Experts of a small language model.
Size: 12 layers, width 128, vocabulary 2048, 33.2M parameters.
Experts: 256 experts in each of 10 layers, 32 GeGLU neurons an expert.
Training: a variant of Muon for the experts, 4568 steps.
Below are experts of layer 2 (counted from 0) of a mixture-of-experts language model. Rows are named router (the router's row for the expert), gate (a neuron's input weights, with its number), up (a neuron's input weights, with its number) and show model dimensions 64-127. Each number is 128 + 24 x the weight over its row's rms, rounded and kept within 0 to 255. Numbers have three digits each.
After each expert's rows: "mostly gets" lists some tokens that are sent to it at least half of the time. This comes from a sample of Wikipedia text that the model never trained on.

# expert 169
router:163115124113095142120138145178120122102117126151106105142129131086116085146133144109138131144113098120129144167122095129156141150139165125120128094112154120100117171153127088132150148143139212
gate0:105145104181128156074129120117166087138119117088157076132162156137150102127117156133162152144086119149106115160126107151118098168171099171116144164121150112128169116106145118100153136116127153
up0:083091099115129143135143134127173124152161122124115105129145157111099072127152121138095150092114140150134137130089141124127111134138146129131107161144103155111145129123135162134140134118191120
gate1:121143154112085113127124089114116053123122166114151139143124182128116111116139080131103171155108122138151130095109089165115103141110114178129158108119073151107112078105114138115125107130101081
up1:135145173138141132072109113096182142143134117121085125083124147159107096159138116104123149124125105149166112119155157160110102096102156086121139144122114150169139128095101137128120167101119114
gate2:160117093091164095107154125133132136112093114122093147136124151073155089211131150112101165097142145125139153087168129124086106113136133118128171147125132146134150138111138103129167130116165135
up2:158093108094105111122139147126117117125114157099141131148130110171121148108125146159099093117105192102139163122121128118141138135173118127171151130133093167152103111097124109124129142154116122
gate3:143113160146127097116119146092111129125075119152151129149094176186134136152129159138172203147103140121114136154113147134086124139180156134126141112126115163139148137141148147156116116140097171
up3:125126084151153192153165124167118137130146106120091122088079163144117128122173125154150140134118130152128122105175132151123138118082178167090124143117107104158126134136118136109086130136172136
gate4:149081132144097130097179133150088147130124144161142121098151084102115121147149118132122108130094083121140183125122097128146127127107100126085122136145140135147158141133112092140136098126176095
up4:119165138178116133115128151128136100159173146141129076112107131133138113085160091119141088115129124118107102110130101136156110123131110125093085116132173124118146140109125159134126151112161127
gate5:116134125143126169113161126145122165154127037172145099121141136102176126129162140151146168093130100108120127143137143126116107135127158111109145162156137079103104163134115164093124166127117129
up5:093159126137122116141135133111105117186163162071179057110113138131158103107104128113159110088147142143196132125141137158082101121123110143130128147118111147128142101176126105132137153138125113
gate6:137119092153147122079093150133155110122153153105089104172122154104103101137159112135138095161187105164094143195135088123117125148119125128126093124120107148117137156148106114100112112129105171
up6:140144124160100122113105101149151107116165133156060175144110135148128126148132129138180135151102112145112162146121142126135114109121137112092111112097096108176147130127122138113141078164118152
mostly gets: " was", " is", " as", " be", " were", " or"

# expert 82
router:136112120173136112127124156127144138133156183108113167106148109123107083161144161147131105162104102079151140105161131115143118171147099112152138168146158166118133165135129127112189179158100133
gate1:086127098133086147143085114095132141131159083119111138116113167104136091127152136149125090204095111125133135175162114137133097126136093093145144116121106155128101185141106110115140129130108102
up1:103097127123129149095123140082135109133129160135135116144118131093120139138150116155091127108129129084134112112114100141126117139130141083139164116084146127124080082107152089133136172172149115
gate2:118119144155126119164156126109137132117115132158149149101125108130123105120128147095163142100142144120077127107122134111137133125160132097115172130154093137106135121109149161067135129109104110
up2:105106139149103150174105107086139125152135130140134113139113133180141096131101142132098132125100091134122145140142119146127093142114130143136106121088168107129070124152138092140068109111133115
gate3:161103114139136102159126159136149129173140129113124105108129127180146120144167104155117149126107096131161126114130095133100157183102144097144111147099133165183110158127127095109146117117152092
up3:138135165137147103145132104126142155141169128117101161111144160127086144194153122106108153136105181123126123078169179128128144122128133134160132156126131147154098092135134110135151141187173151
gate4:114117107131168148152114120133117160125100151109125147100110095161130121132164172136151130144120132097151180129143135114129107127079107076106095152169140132155129140120124147149141118142089108
up4:112088177136093104144088114136130103148106106106072155104121084131133129144141134080141119108129124104153120122099083092153141114142139093160106140171136138135100141087085158134150131135126106
gate5:123134113150117163209155154134111158150127103115116147122144136114139141145142159126144118179104105123146117133169113166116088137146134119112122147139103126167151163147093079104133122122112118
up5:138110154161156118113132154118130113122167146098145128153101103139105098126131180168118113132112165143126094165146091138064130140169128114126094147128112099149114151120127156154084133136111127
gate6:140089060159119171122113128130154091139151137059121113103093149124099153105148122166106139155103106134125184109115115127136124137187100113154142147127168130090160124151122141132153136111125118
up6:136130174111127125105130142141055092121148119077149111140175152109121163102158145101136129105121154133100101145152098155142106085134148154137108147137158144142090120112165137153148129136154128
gate7:141147157138160086125124145160145116099144139143152117096114145129101072106149153156180070102136104096107152131119191123105162132137131124145143145132165143127166130145137123150131165129130120
up7:136156107098120098145119139110143104103149132153153149193142086084154115114153164091184138139155107070107129129143149095152116143159089138125116139140154104145107148118125142131136145089118157
mostly gets: " I", " La", " V", " Ca", " Pa", " Ra"

# expert 247
router:116163156157129112117088127138150107128164141120135167065138125099153135155144149087154143170110122111147117163127099151148140128113144133150139128151163168138122132149131122160175162137115150
gate0:124152162125118156123153100163122116093130130122158106146187168087121123134135143147131104124182151132141125110175129144150129150152164147165105097098175122157121137118117090134115143132118127
up0:128157123136077120153068118163140113089136147110112108126102132096104174153102129152158108128107097110153155161134125162136076128114146129103130110169118146142130109117116109157105162138118166
gate1:100123132102126132100130108114136102150119123147120109083143176103102164144118111147160088136150152149113127161109113097140136156111156164127137113123133173119072132156139091138101124129112103
up1:141144148122085104094164179134135166133150113134113142166123126117119123119163132118130153124097124075102078116147138109073101156122108131112114099136125104120139148104122142120170083118137141
gate2:159132108098130138115117117145140093112118117112149114143155144123155178123127145102153141104135136137164157133108111139139169116101098150127145147165153158113131145144144121156134107125123138
up2:179111125113127155131144086080109118136138118109124121165173147137107138152112114119137092088122134082141107148061109178140137116096102108103179140125133130096130110119132145153113149102100151
gate3:109117143122118154148142173094132142142126107146157109156126141128138154189147147124117164099108109137150133115127111061112156148129148069099146137110132120109123136123181169139166143137142147
up3:122131163154101122118119144103159136129126118145137153080172101105154162139147140099174169103128169165163150151128131162130116094147143147138190126111120124138124118134121156130137119117133170
gate4:095139139125127163102123083134132151156090162136166112096176138118130086140105165164115127151101099096129130155120133105186123131135162121156114115169113151131119141136115136136138130096159124
up4:108170167145152163105142066162149161143110138141152142128152135149148104124164143139149180163132107105121135128092120157137151122143090143175147110127134148137132116152134121140116155096109095
gate5:137162132138130106110122119168133102117123170138139135114122169147150111130124117149114151123159100107129116092115139136152157126109183105154164146120133139159113113107146148100162186161099133
up5:143098072120128143116127152110187071129152150148089142174138130128093139105143103168099107097099121110143137115092107098131137118126133099181124120147169164103143100123155159133111119153126105
gate6:113158104152119136159121145091144166064112124179129194127131162109118123136132177117106120132123128136175146164132115104119102143162167160161093143093106144168126133112149093144121106141153114
up6:129131119159093124154116139083134104137126121100129101089123095159159141094124119133072178117130183127106135146128124116152129108135137137123165123118157145133156097141112093099152130133162122
mostly gets: "ra", "la", "da", " Ra", " A", "di"

# expert 25
router:138107115140083092089128119118138122093126138109142113137169116138150119152122157158118141113120137120108157147135114149147101094114138119125154115140113151117108179105082127150155120141133137
gate1:102151127118125121117113101095125131099133105140155128125129152132126141150104101078090161120173103143154116101144151130131082076142104116090147086092167109098118144075126152086119144118156189
up1:153128097123139140166130106132140125113122128164124136117146142095098119170099132113072114116109147152169115110091159135102114147104123129163166133107103108146129113143116164089087108098125151
gate2:141162163165126101132154105130123127150121141115105148132163116169185111136119136177162119122156145139133109115173130090142163112108090114134136131124113127120110122133136084139143152132138103
up2:112134098111127146141142169151182112106153093116139149163113115149145126165109117069143163146152114122084103130168157097170123108080172119129113135148076125165154167142121081136157127125115090
gate3:163147108095169162133141148125105118143113112131144104077154140109127102114115167169126141116098129099127121142121122114103111100111151140122138153159155128103183108148162193158176137118121145
up3:168123130128147176141098123160177123123174142132103121120143144143116115086100101117123110121130133141155128147138116122136154079112154098134129112122158110151144128127103117163089124138129173
gate4:037150108123116139118135099098118104153133123098112122144158117080125144111127124147125156148115142095094146083107137098122148110149131078103120166128120128126152122128118110141159118133102126
up4:085140163127140136123107136130101111177118164147133119122141189135148130133105112160075137168085152155155179111109086103121119155145108137138126123158111114108125146153144060099117118128114132
gate5:146088117123095105147144107128107113134112158127115124166139126153117102123155141169097153132079143130100133121103121120114165110135101113066153146140145149101106131136138087138167145118129092
up5:077149142118104182168145094144144144147102162157154097110110106112078101189158160147155153151124125119122171142103115114123120134107133098103146103112124144134123093130129108148107140142057140
gate6:133102135101127126100161137154140150099107169120145116141114160113117141125154099137101145134142091140131125096066103110129127114122148140166135163132133170123129116159113123173110169139156129
up6:110097132130150132114130131137149147123129143102123123138102121154139105134101139149143131102108141152174119118144094097120140127112130131128135142137163088126150113089153103127131110149151113
gate7:130116126108141128134092105098119132151130130166114097144175096127131100165124163180122107126174093129099137138141134101161113128126123117144119135148125121114157130152084131141118126115130162
up7:102136133108132147151111088166145115147128113136127094123086103117129125146136156141108137135150124125112070147143126102122135138174148121129140111148123119143098175118074081138146096101138187
mostly gets: "ban", "house", "field", "town", " Town", "gan"

# expert 47
router:137119133124102125103102127165157142131131149136113138136126152114125127154139125108133137162151110141143119142130104175138091171121154155128129099154160117118131137160135121134149164168092106
gate0:144140123123124144092120154201140114103120128146191140105158150143136102121178160119105122140104112112077105088146132166165092088119094141162140136152125153136128132179161095147118155137158155
up0:075135130121129159141097084092116125163132122163157096101141135165086160153141112097107111139130135146114108112122072147113147108122143140121147111091140093145155104139108106124090167143171157
gate1:124139173107124168108137092167185127085115124171097144139145097152109112115112093128136130148106142142140104122105126164119166133095117079149104135076122096095112142102173131118153134142116084
up1:159132130108132095120159171128122163163141151170102126150129115151139141144158141169133149132137083119134115109166177106123160149141121094127131097153070076105137142107124153162094131141137120
gate2:126145132113138056129127133153119120138075126115108138123108146152119119170108075142111122115156136152105135156146106133136118165127121110118153098166168120124119133142155135115119164138171126
up2:139134158113096109105144098080110090143122126162095065087146134114180144126065132141130128103120104132160139129126159141144136108102138125111128148115085075095116128103084135103147141098184099
gate3:151138133105079115099113157162148153145080116166121121151085080157106167172130104079150125148157099097156128086120138160125135135119123136126129104163158135143145091155137102112099121119133083
up3:111152113081099108151099188113140122083116108091164152126160136130128100176142136145145135117136109134144122080141124153119106128143169147158132108151113101144122134110159102102159167175151156
gate4:134128093159159178142127116154161113173148103069166110107127139107123092103121171121113153151162175114156098137145127118143097115153108104178139155112151166118138119132112074151125134147152157
up4:103129119137076104163134148154148156121145110143106161135091096149120128154139138143137142105117095160145108170156162133124127123121155154107096139132130072162160147133130120130130126070096109
gate5:197089138145112116140144155143151166136169156155129143130120143137122119157092135126105092122148108141103128114133132153152153155125120111073147130131136144151114123151157120136125143111139101
up5:101099186116137160130088148111162105146131101140132131114111132120112129150177136168079112112093120083099103109178120102133111128129134118133107160103113124111095108071193110132138101144133115
gate6:146092108145139097132142144095136109119166114135093131128114117109199142126131169132160105116121118144117101137170137106132149165138105153138128107167134105143158117106139120042133141128089126
up6:109189100141129171161118123110126095113056133133142088142133111109119144128131116098120152129135164102163136154147093134092133150112129112132136073107117116127084117115157147124156129151126171
mostly gets: " M", "m", "me", " m", "ma", "il"

# expert 241
router:110130134164137078093118128118144140086111155100095126119163123087102119136144099150148135147131135123133138187142102123117126100115111124138189119114154141090123128118104108169159128179077173
gate0:131116120156135131110160137101122137105088123160104111140151114158104145134125118146124136090121152113103123121134144163142119097146151082112129110111150108122143120142112163177144146138112161
up0:110111122123112095127090120162092123147147140112138146126095139152136127158144119112108125133119120128112088115066126162099170139099149138110122108098149170151093129156132136109150150151132136
gate1:152161162110187117153109092148113158145165106113099133162133116139111141147157147117186143147189103117124128133163116125126108100108152133126064129152145083135114124171114127134105123160163132
up1:127121079113121083119123142139137094108144122116170149154140126141095147112149104151115123135122181150104135096114143080158125126134162186124186122120183134118115091121094137119153148114151083
gate2:124137103142126118109138107118123112131134088123174099144139126134163169143106157130167168143141159127104136122152089154090151139132110111150149156164094134064124117129112146187130140132132124
up2:106134099161157124125089094125146146129135112126131113128125078128139116117099107131133104085116121152054157128124086164152150133091135087148122165103125187130145124115127107076126088124134120
gate3:147098132104134133089090163145151088147122116126078130108152144135100110150120144139162139088161121160194124128134104050120108133126068097119122171135106147170179120098114100145116141138128135
up3:134137144102137122147103099127131116183076151140151112112108147128137129102065151114137071152144100119177097135138162113130150105084088154113096113177140112096162114105131148129139139086122155
gate4:127130092111112129136131131119156158124099082066125161117149163192102088130137127158085111141151148118112114126100139101091103117143121128111123129133160135078139126076112122102109108157104117
up4:164125095150096129128145070166146122128172094128121139100138162131089129136121156121114115128115101148147068140154141145116127153162157095122152164175100134139115151118145138124143125125110130
gate5:123133143145130141099103148080177124136111090129135136122096125175158123120165100090129148148096172129130118111120123127109164129128118116170134134166126110128130144152163111141095115123133147
up5:147107133173145119115128134147137163107148139100122127148125114130119132124127112217099152127108152115164152130115133116123135182120085099051174123138148121111073118110134153108140161171151142
gate6:103149108127168161126107199140163115097124121106094124167148131108114105127121158146100112157097088111158094120131127104115113105150157165122140106158128143103119121148143133150133125167138177
up6:171169135158105168137162106089135117139162095106112153092152128134147086113149142126115160137094159142150131124139087140103110095138083105117145168155128119132132150115119145147150155127093152
mostly gets: "z", "za", "li", " Z", "[", "ل"

# expert 209
router:147101145139110105147106153134141132104121188111097155117132113112135091145168128130136119109111101048161162126145157139104109148115126184158106136115124185100124137153108116115141122124129122
gate1:140128134144126145104174105133140097092116161069097100127138164092121126127127158167123094145118100114155130104156102141132089093120145124140110151078130128121175122102151128111171155127101075
up1:134140121139129128131121086134135147143180093144108158067124130161116108101145138108104103093140097117135130125112136119163119077095138109120131157124144151140146088091068155128148136145153159
gate2:086120143116139126107174098135110093112110137084123146117148133122138122069116108114138128146144098102132134143132104148151140121130128149120155140168075123100160133148092169141125159095146155
up2:125114117090099130109156131119111155115121134141108158117134171147158141143103157153125118156155143121134124171085158136110123126080108104123153128133112105084125123092098148133168117097103176
gate3:135113095163117112138101120148181136158114084107105130091165127117152096155086105105165119135095119141109150150174146143130107116123113076113115097139085134130137161130104139160113169140100127
up3:142118133135125116112119132132116144119094110146186159062126151104141165088099106124189124095094106140155173117128131128113122071130121116128130155179104148116163143144129124149166095160121088
gate4:122116139132092133134167166141113123148093135132120115109130160168156099136129115140113157160093095128126111130156123121106107154109130126158139151109144191140179134120155130164125135187132121
up4:131126160154105099134128121137138101191136096140111123096109134125130088112115120117117168110098090125124139147127105092114102134121121116153115199128158119176133113136134101081155137140116128
gate5:124132127139129074117140150131116149080101148140105190121163117117150133174095118151112131152173116123133126152103124112107155108134126113151130149160120135140130165117142138085159154124146092
up5:094134108112126142128134089125131147124173138119146145148133097097111087092154121120095141174102149136134092084155130143164144124140137150120159080080120129143155146118123134135144108101071112
gate6:110128111143169112124129134126131122150170122119155116111142134129134100132171123149102134161136122121110115150159111131131157116113102126137137147144124159143126138131079104089162130153152138
up6:145142124115093118127094121156180144147127162107135118116096111131125150148108138112137116119160096138098146118181095143105153146133146139107095096143172103135141161073137099108145175161103118
gate7:113156120119146131139098110106162075122122072116143151131196151139124140088128148146127167113149109108109153126146132127071131125108112151115140114128100136133127113136150145138124112126113123
up7:134147095098139129102130083184107112099100130095114153141084184148124107121129124176125115079097131120112124110135108127125095094128116147196132116101139119125125082134130142147135170085147143
mostly gets: " F", " W", " D", " Ch", " B", " Di"

# expert 148
router:124146125162129081100113107136164133109130149141104125098122097117089130152121137108167163130139125122139149163122093156123103089126120140115126123135152159136096195130098107174177132160067152
gate0:130130067129130159122141130155129135120139122104126162132152162103118114127148162143147156079181092133104120078154101140133158081121138124144138138170148107100171165134127107130101125133109100
up0:154118132109143106136152123147139109104108117138148139132136121171120080133154138145133155163132123168099123148114191122142137134138147121140129113078140177181132100147118115092097097115106120
gate1:158136129113140118137158116156133163085144160140098131150107109151084127149101174128188153102129120118101113169128157111171091149156063123111104126152132131151127150146150162127086090115136135
up1:139137162126131088147125081141110153146172116159128117126101111154116145148129140155127153109153112145133090121110106093100179072065135105125098179100147099155093114153138143092140154133182116
gate2:123151146107107145136150137130159143137117127103129106135119166147116119120093163123145145143149129185186151144137081156112110120169095151122145129102154137116121139155111133182143136148091145
up2:112149149100147112130117157137140090094159102108132133137157092111171114154157136143116181127111101157126138174155161107170136129142130151147107126158130082131108123148144113114124108108136118
gate3:174132136160121119099138177158116083139128096076113100110111124111103100184139092125125159099129150128127101097155132124128147081142163122097146154131128136124100099164108134140162135126141141
up3:102114175098110175101126134149133125173128105142145165124143128130122167165129101096108118126098154162147114126162130138125064105160118159160132129143150112090108127141116132110144157139161105
gate4:098117174118154167100127072134120102138125132130183179113168114132147107147152138120153137137117175123157147130129134153118136144102146089190102162104140148149102135106171140143171120132117101
up4:136157081112095113185134133084122111123115117097113103133090112154109127110126140113136111101146149149129108116157108172080155140170131140166142062101150115127105108128114096156111139121101134
gate5:126090130119136124136142084105143092149117099134129150127128139145126163144147089118097114137099093135120168144096120159101161098111156131121128142139150113135135114102125138149109139092123144
up5:113147139111151157134130111124100128165113164128121149131138136116155135153139092143129146140132141134152115144173136078128081150142116130165130124119131150134121153147135125126181113128152128
gate6:139109145119068144141165098073143127112136122103114130097159144124155171146141161170094123102112122125117153136124153149115115097112153132133146099137160162124125115143111126150141161117179159
up6:127162124119190141118130135116102139123152129133147134128123157141095098113117149133136108174140103083106130114109110126124128091083134129114093103119158178107132112141136141140114128117111167
mostly gets: "ta", "li", " Le", "ra", "ne", "wa"

# expert 112
router:147097158132084115108081125127116109124136166102136135135138158120124133194117120118127124151104120135151144131131140167141121123136109168116151108135123157112115154125115111091167151156130121
gate0:103172102117095157123125154143079127151112151138153096120124143125138111124111160136128161138151168118122172108133112143127168100152169157146145124159093140138152164160075085136108088130126156
up0:094171145164134128112153109138110131157122142147109120109145122086138122114120142144147143156159128160160134096189117146122137148153103123150163136117087130120113115157143149108159109147094073
gate1:140087138109134123126128157168142125133128098087175123097143110111123121158157152062149137179138123106136107171129110163153107143130121123104103146108122118140133171149112100168131131142129154
up1:097103123114138155161102136140126126126116107102161098100208109113105119118131138121170145131111104109090100098144139134146105137179097146141138163164114093146158145150110084131116108151155174
gate2:152071139132159106180100118113127135154122133130139140098148156157143111150136155152166131090113159102114150137132095160133132139105134168110139117168132155126123110140137097113116104129070108
up2:162137108097144088115115119141122108169093112126143100069163179162158102178108108132148140130139127136119101106131103110147128142141147109153137143131117133119113140136105159125119158180130191
gate3:154097114128101168104069123152132136123128149146122151107131140124085119178102117148156114158087133113103097135132129133143114120137124124110126106144125123073125185190124141131120131117115132
up3:139092139151075127154142125113108130092102128075103138133122104151131130136097146115132124127088106142148102132105109164111153092083108145173165111117179143090109098124160110084138125144130146
gate4:146128171148138110100136119112173151159123119192139144113142110136142112147149118156129101116116158140139126124168145134143147142126072120166104139121155113169093100145088127101115119121092086
up4:139153161129161121116102090098124145181147153163126104094135142132170113141076115156117148149160169092114114145115087108173095122148111138123154147133088092154122115109125114080151104112159095
gate5:136147128114085085116161118129129124098117112128131128120118193102156101122117153114113110098160094135194151140154121155133095140133123120129149155134158134107141131134129088093164146142105110
up5:117100121131149114115116099116150117125098126177141148172147093132129147118166100109124105150099127133107163152129152155101133123084110075104154115101154115141146112121111172128103110139109150
gate6:142099142161153125143156117129126134154109161114098096140122138149120113163106155107106118138131134122156136158145111074121135110120106109107118069092118158144137138114119116095145085102154111
up6:154136149175113109107150114100117105149142161112102178138117126126091123132130132106096115122102115075141108107129111099171173151114123111124100133110132147107123097109169137120137102094158091
mostly gets: "m", " The", " United", " Pri", " Hu", "ney"

# expert 161
router:125108174159119110124110114103111109150171129152088146114112138123128085149110109120120139132137142107132136143128119112155100106061095137153128121109147113106079122087107132118136103153116130
gate0:068136107148116111130133121161077096105132126081109115148106115105108092123117139127160116158184119135131107121110136121128099141099127126162135111103181105107172104095121092114133163144115140
up0:105186079144102112121141106150096130129150103129088104131122119078100184107107108116142119131142110101123090149127128127099127135109088159135105105119106101114162127148132127130111143110101120
gate1:113139121149089133131098132142084168129113183135133125119081127121147117126097197110158106167114093131158122134129107112117073147130132106122084133180113134162135151105122127096118169146172169
up1:120106129157138111143116094132111125131146130090125157123138097124085134151172118109163121166137119099152113104084107152061133104100135100168125090115129109123108129120150138142079126140103111
gate2:168142173107072129082137091092160134130141154115157160111118124105122125102105146144112135156165165112141141145111126145114145107081156133140137194100124109157125122130134122118164093137132125
up2:148111140104110116147132145117105115124141130161078164138105135124141096145074098148165150116108127133074139116132146114157139080123094186172187118136107138113090100152111155099108113109098144
gate3:105121120141171106118124135125110116113116111131157124114138148116103118151135094074125149154168132140137140126118101162147106103104157153115096096144104111126104107127106122171141129107126110
up3:102120096185125140103183118122134147133121145128136089151110128122109064085132140098097136124089131100112123098138161169108072126151130074159136135119143140119166118108135086140145158164125083
gate4:157053138102150153098117112145105114138109111152083107103083105166133137136146148116137152149115127127139107122123139148113126123124127161107136143124096133124097154138126130169141079148095119
up4:191117117118102080108099124157141132114107132112138126150104138140146166121096172108120128097102149120118129160135180116182138110126136139113105115172126123143152151095106119133144111120157108
gate5:121133146116079099120135109143140120115135117137083135151062128146084126125104130149145128113113155139121115084087115093116129164144131194140158125130067152166138108106176133110145152096114083
up5:121175142150117170133129105142099118186112175103151142118150148099141129108108148131151091133155134117121130138120111137120151128118111111130124141117107104100163134134126174144140129110151125
gate6:119123130137108145131105108123136123144143118136151137105108152089113120149144159156159138148159109093074118160124118121103141145121144102101112139117127095104139163145162120101128116149103118
up6:113119139134174168157156132150135124113109110101129097122141087119151164131099096139152137112141178140147106180156119154171139174085161115146132113144093121132114134108179096161126099172154128
mostly gets: "e", " He", "se", " E", "ch", "y"

# expert 151
router:160111130148112096136129119158144095114141170121062136126132117096148078124137162097105153134132121099147155144145143107118114121094133148128162116116116095153097135134144120168127156142121175
gate0:106151123149127130116102145125107100174155161170119136116121093118149094171171191147111152133142157115119140128169082120100151162130146143101153117088144146126090115149138110184149123153116129
up0:092165152178136105139127081114171127170097132115090093169114174150124142124090113139144115086156098142121151094156106159079120137131160119115133138077134102173134117125142100101129129127120096
gate1:059160155160128109130139133137133145140131162119148146104169097103145132065134086126101137149110107119164154140149119133121146156158143139165123139134101072122116138164112124105099164148146127
up1:130110089154138158136149158134127119095162112133102146147121121070129139189135162161124116124125152102150171137122172119157144086156147179135135096121127169114084129151144123144150098121116111
gate2:114092126069129137158151117119136139117138149156106180142118133129146131158147093148139156150115110117168148122134139166120129099123118163090139104115162156136133098116124076105110141110131101
up2:109105123123136129144147135102119071135130180125092146095122123143122144170103144176154137160155105095090115161119157115149116162095113094129135108112103097176142143149146168065158144118122128
gate3:145137139098128103151132120134153125136080124135108112136170129120130143115154176077146147122126098124141181168090197116139166132064162114119127118100100090132129124191165116186158160132106106
up3:131130155101084101138112130163127115124110104146111134156112099171148157128163124132129091125161153129114142090125104122133168096170114121110111145157156170132139149088103126121101130139130115
gate4:152089122148195151104120140163129124118129150128115137103169114151114095118097156127149151109140130110151114148139157119124109163147113121131113121171077094125151088146151131171107104174125137
up4:159112115121144132143129189127138161132113107089113131148120150180152146135164090117127159123114108138161169099143165121079118090104114141105124131179100106120128103149138105169100133126125128
gate5:113101134111114134158116138111141129126109161139125110117125114135122096089107134125166147120137118116112148127106155141173144103150122093115149102117152073130153163133147161111178157124126145
up5:147134103120122128138132168126131068087112132103098139143149170169118157108146121139113116120074117114146140115135120128162138116128158149122133138114096166083149117135106153133153098119094138
gate6:144121099166066105146145155130086122108114139121135145109085125152097118104069127091086115129111139138139152146171102142153090149161112087127143100115115109090150123125130110123137156100167119
up6:136132105138138091097126104122112103112118147142119088139069140123137043134100124147157150122147109133159163118075107120139157107080099100116105146140116117134151098143140076092131120094132150
mostly gets: "20", "4", "00", "50", "5", "10"

# expert 88
router:123157135125108115111115094159146108091140120152143114136163098102111121157170152113131172135140123126111116117142095126134065149148119180137131135133155134130081137142126124137162128136133140
gate0:141132081151130162124135151163136116161116106106167153132120167182095119105155163142136124121148124122132118132135105123153131116092154115143114138150133120133121141102172125130158075112109113
up0:146087136152121115103105125129106107137153136157162142107120143195139101149133148124123122121158125089105120092123131155132106147118129127182114134166160132164118125093147160129144126091129113
gate1:103133099124097152119104133133145146096119126100146130149084110096099093085165150117125120127137138163111144107153143148164122147145122117121154118123121060140095094120146129098094131145163162
up1:114101154138096132148124124160155125143113178148138150087155163144130117115106142086095130111100132152116151104145146173119171136091108108091120137173135086135116150130170156152100142137161132
gate2:151115126147104108117121137124127123107137105107150096146167074132149099135144176133158152163133075115100113144083128094167140132102165114116140172101161126134122125119126139144161122172144139
up2:101153089118131118127106108121168121096122122110148113107142127140134117111114121144169135085112123132126141090133125146161120127156077189125127107142130088106115115141122108114132130105177126
gate3:091134159124123134095089104101087094121107086122099146117112144151142107144119152107066109099130152104142107147121107116113120120123143110116110107118129145124140122115081144132119089136092125
up3:153135129092103144174128163131102151127073132149126129123144167124117133155132099127157124127111105173113141143118173109152136119122151103100144112119091118125156096169125159104129109133095134
gate4:156142154111114132141118122138095139131102137149100097122179118097159106089155175101163185095113142101103090093132112140180128122139066154132130148134079152118114132186115105141138136116158129
up4:158129109133131191159183093123169112138127120121131155076154115154112130163112093138103114140127191160138143169143110118143165131125184131097128081108155151140114160125117143114125122122136133
gate5:155139138124136119136118131137124144086116123148144102098158145107146141118121185093145126130133153169185124133123134149127139153095084120137094112138186118154148132149177104112147134194095115
up5:149121159133074107110141148115115076134121120131127100117104152134124122148097144120093115130154116159178133176167148128143115142144135101128100173129144120138137111127199134099155142152167152
gate6:127158165088125137142153153146127102113102122133112128138129149113152079156174129112117145093145143135095140107160122102150121137120135123154104144112164121089072089107113117152148138148089084
up6:164112183118088109128127158143128138124126115108105095121121106116190109166143118064132085124111126106113102095107147096106126130173120132146161111107136162133088154116127123130175112118139134
mostly gets: " N", "ur", "n", "N", "General", "ver"

# expert 116
router:167101122153135110105116103161140116128140153126089117093125125098130061126134147127120158131122126101137127159162128106149117108108126136148136126117120114135086149152131114144118146133124180
gate0:126114094137125113101094130114159130110124143091100120087165175129131152094114160106153166124140098115123148156132125149186124114107096151160125127150106050163148134149135108111128152094119168
up0:142118077078097125085106131137147066126105114123065158097128170130155154127103105124124109117119125187123107131121086085075115151126101140139107141107157159132129109092124128101159134129157104
gate1:118131084103133137133109103146109154181119180095131137131135145091136079158147150126156137145121093052122135107136119067128119139089132080150117109119141098131138092139075139136155124122115153
up1:186117110181135163147124147157121164119120109082146101141137115136111119116151126134131123148139095138139170120134140133145105134117066105101138151115136124157116128091103100153123124143126116
gate2:108140094147157113081137131170146141122159133123130147145157140110148108118168163146099111136170090105127150158124131094140123132105152126163132198109149093115143134153181098147143130140111153
up2:133095153107117119158161112114131101101153162155155143154077124103120103093126150123128119112114139124086085164092091147129153130122117152108140105148090169180134109104142160102106088104131104
gate3:165148096135101121110122125179138131145134152168103153080111117127088140160109180115095113130116140110118098131129119090118147108109087125147131112124095099097145136145144145145127137107116136
up3:165099116120103119150172118101155128099119112073159102087151160111154115136142086157157114102107158129141104101120141152086118095110139105140110143147159108115157122142151123092140114128138159
gate4:174084107138112089115113089144104066138106126174129104125150126103093146144113117104137104138121124169140113155122134113148105132115136131113168103156114118172126147132133082115117137138136118
up4:117114110147148145119142067153094101122153119193138141112160084097118093147126150134099113140160124127135143144102127117175097146163135085112142105132125094147090119140153163118158117104092103
gate5:127114155150120098097146144100146147126133112082158088123124098152169138091140125096120156087111124186129128154147090113117118147153113145159142116124079116130141142086104081130109128136123169
up5:112133129087152091139126096145149135134152139123130129118131100125118115096114108172098127156109115224155105078140114090140146098121119158148109138112122124156131081109149135152124168123110134
gate6:140125165103174092128132089110183108125132104119134139128132129095131098083161120129124135120105159120104092124115149134132140156143159162101092136146157143111131128094134120163129117148128114
up6:133185121133165174158129140132113144084145096131146087129101151103100082131132101137122128121159105125133137075158120157098102102159097151153102120144127112166137110144111140118129082151170170
mostly gets: "1", "20", "4", "5", "0", "3"